Below are experts of layer 7 (counted from 0) of a mixture-of-experts language model. Rows are named router (the router's row for the expert) and show model dimensions 0-127. Each number is 200 + 30 x the weight over its row's rms, rounded and kept within 0 to 999.
Before each expert's rows: a language model's description of what the expert responds to; "mostly gets" lists some tokens that are sent to it at least half of the time. This comes from a sample of Wikipedia text that the model never trained on.

# expert 14
Main verbs after a subject or birth-date parenthesis, such as is, was, are, became, plus table separators, line breaks and cell contents.
mostly gets: " is", " was", " are", " be", " were", " —;"
router,236,251,157,204,216,195,203,204,165,208,280,208,180,201,198,167,221,234,179,185,186,258,214,202,179,180,218,199,149,208,218,195,260,232,191,207,175,153,268,179,254,179,202,194,246,180,217,157,200,244,223,262,204,193,176,218,219,172,205,178,238,231,211,230,180,239,191,239,209,182,237,226,259,188,225,205,170,183,182,218,146,161,232,173,185,223,186,208,201,184,177,187,180,218,196,147,138,198,221,182,263,189,154,211,215,181,184,225,212,199,205,110,238,219,246,191,179,246,208,195,206,145,178,175,186,191,164,202

# expert 3
Middle and final pieces of proper names and places, such as lie-ut-enant, Calc-ut-ta, -ford, -burg, -ić, plus match scores and goal minutes.
mostly gets: "ford", "ić", " medal", "mond", "burg", " him"
router,243,191,215,185,177,220,206,177,149,167,253,231,218,206,210,203,210,229,181,195,218,206,241,212,127,189,244,201,175,237,213,213,193,183,192,229,195,180,194,198,159,210,239,248,197,152,210,144,188,273,218,206,207,181,217,244,173,193,194,204,244,147,235,231,196,177,224,181,261,192,169,253,178,201,176,176,209,242,225,209,208,212,197,216,218,167,260,233,219,295,214,198,211,256,208,198,182,208,237,175,211,168,209,165,221,160,166,251,164,258,235,130,193,203,205,217,173,211,186,183,169,226,222,164,209,216,211,162

# expert 6
Hyphens inside compounds and first pieces of names or words, such as John, Bill, Mc, El, sub, left-handed.
mostly gets: " John", " Bill", " Mc", " Ol", " ill", " El"
router,189,184,179,207,255,174,221,212,180,256,210,209,211,178,227,198,217,212,188,205,253,219,221,166,184,140,277,219,134,215,212,207,239,184,175,195,211,180,196,200,212,224,174,181,153,195,169,128,241,238,202,225,232,182,193,257,218,221,165,214,290,197,205,230,187,182,202,160,226,181,239,220,256,187,174,169,175,258,202,188,179,187,183,190,174,184,213,259,205,204,208,232,173,227,135,225,200,173,226,138,178,173,196,215,231,228,220,240,206,240,208,137,180,238,214,206,178,203,185,162,179,211,241,176,202,223,228,229

# expert 4
Articles and possessive determiners before a noun phrase: the, a, an, his, her, their, its, and possessive 's.
mostly gets: " a", " the", " his", " an", " her", " their"
router,220,263,146,241,224,210,216,195,191,206,227,136,212,193,215,196,193,160,166,160,198,202,199,193,153,157,204,225,210,202,220,184,259,192,183,176,173,159,262,183,183,227,253,217,226,174,169,199,198,230,180,227,264,136,203,226,243,209,238,217,222,184,243,249,184,232,216,157,180,179,204,193,205,148,201,242,195,270,208,221,146,210,235,196,173,185,201,233,188,215,181,218,206,214,177,168,169,241,242,217,165,176,154,173,183,163,212,236,187,197,210,174,250,184,242,191,175,239,151,214,200,189,258,199,199,235,216,244

# expert 10
Single capitals or short capitalized starts of names, codes and abbreviations, often in tables or lists: P-A, Kh, Sch, MF, DF.
mostly gets: " Pr", " MF", " Kh", " (201", " DF", " Sch"
router,237,242,199,157,230,209,167,222,136,234,218,186,207,178,230,219,208,223,193,246,206,247,219,200,252,185,268,206,224,220,167,169,251,138,223,212,190,181,226,176,189,221,208,185,240,178,168,245,239,235,195,204,183,178,216,230,189,235,195,173,216,156,222,224,201,243,195,154,257,114,192,229,238,188,224,227,185,207,216,214,213,211,217,211,176,206,207,269,211,242,161,197,191,189,166,204,205,238,227,153,226,214,191,188,224,179,182,258,220,183,191,110,167,154,200,177,195,222,177,186,197,236,213,235,207,217,215,244

# expert 8
Middle pieces of longer common words, after a short prefix and before suffixes like -ed, -ation: ex-er-cised, dep-artment, con-ject-ure.
mostly gets: "ference", " po", "fess", " cre", "stit", "medi"
router,197,198,210,223,246,232,169,182,168,264,188,157,175,125,233,183,239,216,163,219,246,214,176,190,202,150,244,272,164,198,169,164,189,205,223,186,199,182,222,177,243,176,176,204,232,182,185,142,265,168,183,227,223,180,200,222,206,235,214,142,207,193,192,194,175,236,172,166,222,173,175,226,209,228,229,217,237,201,196,170,177,210,163,165,175,216,208,180,203,184,232,194,212,174,222,205,180,264,230,159,200,214,170,172,199,240,246,235,212,197,234,143,202,188,252,178,139,214,178,215,183,158,258,226,205,187,241,224

# expert 11
First pieces of words split across tokens, usually right after the word's start, such as ir-reg-ular, ty-pec-ast, offic-, exp-, manag-.
mostly gets: " offic", "sp", " exp", " oper", " sp", " ab"
router,238,209,141,245,189,156,189,188,200,171,249,177,177,164,239,209,232,250,153,199,209,233,151,239,155,178,236,216,190,204,153,169,214,197,193,253,166,219,271,193,184,123,227,180,183,174,200,187,228,210,176,188,189,184,157,234,192,199,188,144,222,214,212,180,205,184,168,195,218,211,190,251,181,179,226,214,218,209,210,143,222,223,214,143,214,237,232,209,156,240,183,206,163,202,245,142,208,207,172,176,240,199,202,240,196,183,207,250,170,215,222,145,191,127,221,255,183,228,188,206,171,164,218,193,218,203,211,200

# expert 5
Wiki heading markers (==, ===), table pipes, colons, and function words like of, These, See also at heading or line starts.
mostly gets: "==", " ==", "==C", "==P", "=", "==="
router,242,195,213,204,226,262,216,192,174,156,200,210,218,197,211,261,217,230,161,149,200,218,168,204,195,159,211,220,189,212,182,216,259,199,195,168,156,186,209,195,216,189,198,179,185,168,204,202,233,219,194,209,223,210,205,211,200,181,189,184,284,206,238,260,187,252,209,182,207,194,248,180,205,215,171,253,168,243,210,182,160,242,221,162,185,188,202,243,228,250,191,211,206,161,132,168,181,237,201,155,207,141,175,203,220,173,179,226,247,196,199,162,237,207,241,155,203,228,191,174,157,153,171,177,155,219,228,284

# expert 1
Short word pieces inside names and common words, plus table pipes in sports and mountain lists, such as High-land, Tra-in-er, A-way, school.
mostly gets: " school", " ro", " School", " go", " father", " son"
router,209,266,181,172,205,238,216,186,126,208,220,165,201,193,238,193,186,187,147,181,223,176,206,179,182,190,203,222,169,148,226,158,207,197,243,204,206,221,200,215,191,193,213,208,213,192,160,187,184,240,199,247,155,215,245,254,188,209,221,221,222,248,223,170,209,204,217,219,200,205,161,187,195,170,155,253,178,220,166,187,166,178,224,180,175,170,215,204,119,214,180,167,221,221,168,159,190,188,254,240,188,154,171,221,201,167,184,263,193,208,223,150,213,207,234,202,179,207,226,136,183,178,187,213,116,222,277,222

# expert 15
Line breaks after headings and table cells, numbers in stat tables, and the piece it inside words like Pol-it-ical, amph-it-heater.
mostly gets: " com", " mar", " mi)", " mat", " contin", " vis"
router,228,271,204,242,201,205,245,172,185,154,238,170,191,218,213,208,195,184,132,206,183,226,129,162,195,211,221,261,182,213,209,135,212,166,245,232,156,205,203,157,191,193,206,171,192,159,237,173,164,199,232,216,184,138,150,185,159,230,233,195,206,184,198,220,212,231,192,231,217,197,214,248,242,200,193,227,239,182,206,231,188,242,163,187,169,217,211,186,197,214,187,212,184,205,198,118,180,172,250,213,196,187,130,193,176,145,233,236,222,187,232,146,202,176,173,173,200,209,183,205,213,189,195,257,207,214,231,238

# expert 12
Capital letters and early fragments of proper names and terms, after the or an initial: Ph-antoms, E-uc-lid, Flor, Swed, Arth.
mostly gets: " influ", " achie", " Arth", " Oh", " Flor", " Port"
router,190,186,215,269,180,236,212,161,168,173,181,195,214,211,201,186,249,223,174,189,236,235,165,171,211,225,250,212,198,172,186,194,231,163,193,174,235,166,179,205,218,194,222,169,217,198,187,245,252,177,200,259,248,187,164,248,215,175,179,217,268,198,194,222,177,258,202,178,194,158,254,222,218,188,205,226,202,241,229,211,151,184,211,253,160,227,217,200,221,204,192,157,204,263,168,151,228,189,168,185,214,176,178,204,282,232,185,253,213,212,191,120,209,190,233,171,214,232,211,217,197,194,167,205,152,205,238,207

# expert 7
Digits in years, times, scores and coordinates, such as 57°36′35″N, 11:30, 2004, plus place words like States, county, district.
mostly gets: " States", "′", " city", " state", "″N", " town"
router,245,197,195,211,169,228,191,186,146,201,243,205,173,182,197,241,243,217,179,182,176,200,178,228,206,157,224,209,186,210,209,181,223,184,217,185,129,206,219,195,181,237,188,210,201,202,178,199,183,234,223,221,177,156,198,234,233,227,186,257,212,239,200,177,209,229,253,177,165,232,224,179,231,166,214,206,232,233,199,140,172,199,228,193,175,176,220,194,208,200,200,215,199,160,131,160,152,242,199,98,175,204,151,195,193,196,222,268,180,194,264,125,191,203,244,163,157,206,185,173,208,189,205,155,141,181,203,175

# expert 13
Closing parentheses and word endings, especially pieces of Slavic and foreign names in squad tables, such as Vr-ban-čić, Elv-is, Dev-on, consist-ed.
mostly gets: ")", "ederal", " Fran", "ethod", " announced", "A)"
router,209,230,215,280,247,165,183,192,153,203,242,192,248,226,201,220,225,194,173,204,205,206,175,192,200,128,239,218,228,194,188,157,227,203,155,211,231,203,208,196,203,220,120,165,247,189,160,210,203,208,199,170,204,168,168,248,251,168,177,186,214,177,207,190,236,267,226,212,186,178,192,213,247,183,181,175,233,192,214,196,179,228,245,205,226,214,276,198,223,216,192,168,157,256,183,239,151,136,200,207,193,232,191,217,207,169,164,252,151,176,190,133,213,165,191,190,168,231,191,201,161,211,173,191,214,206,201,203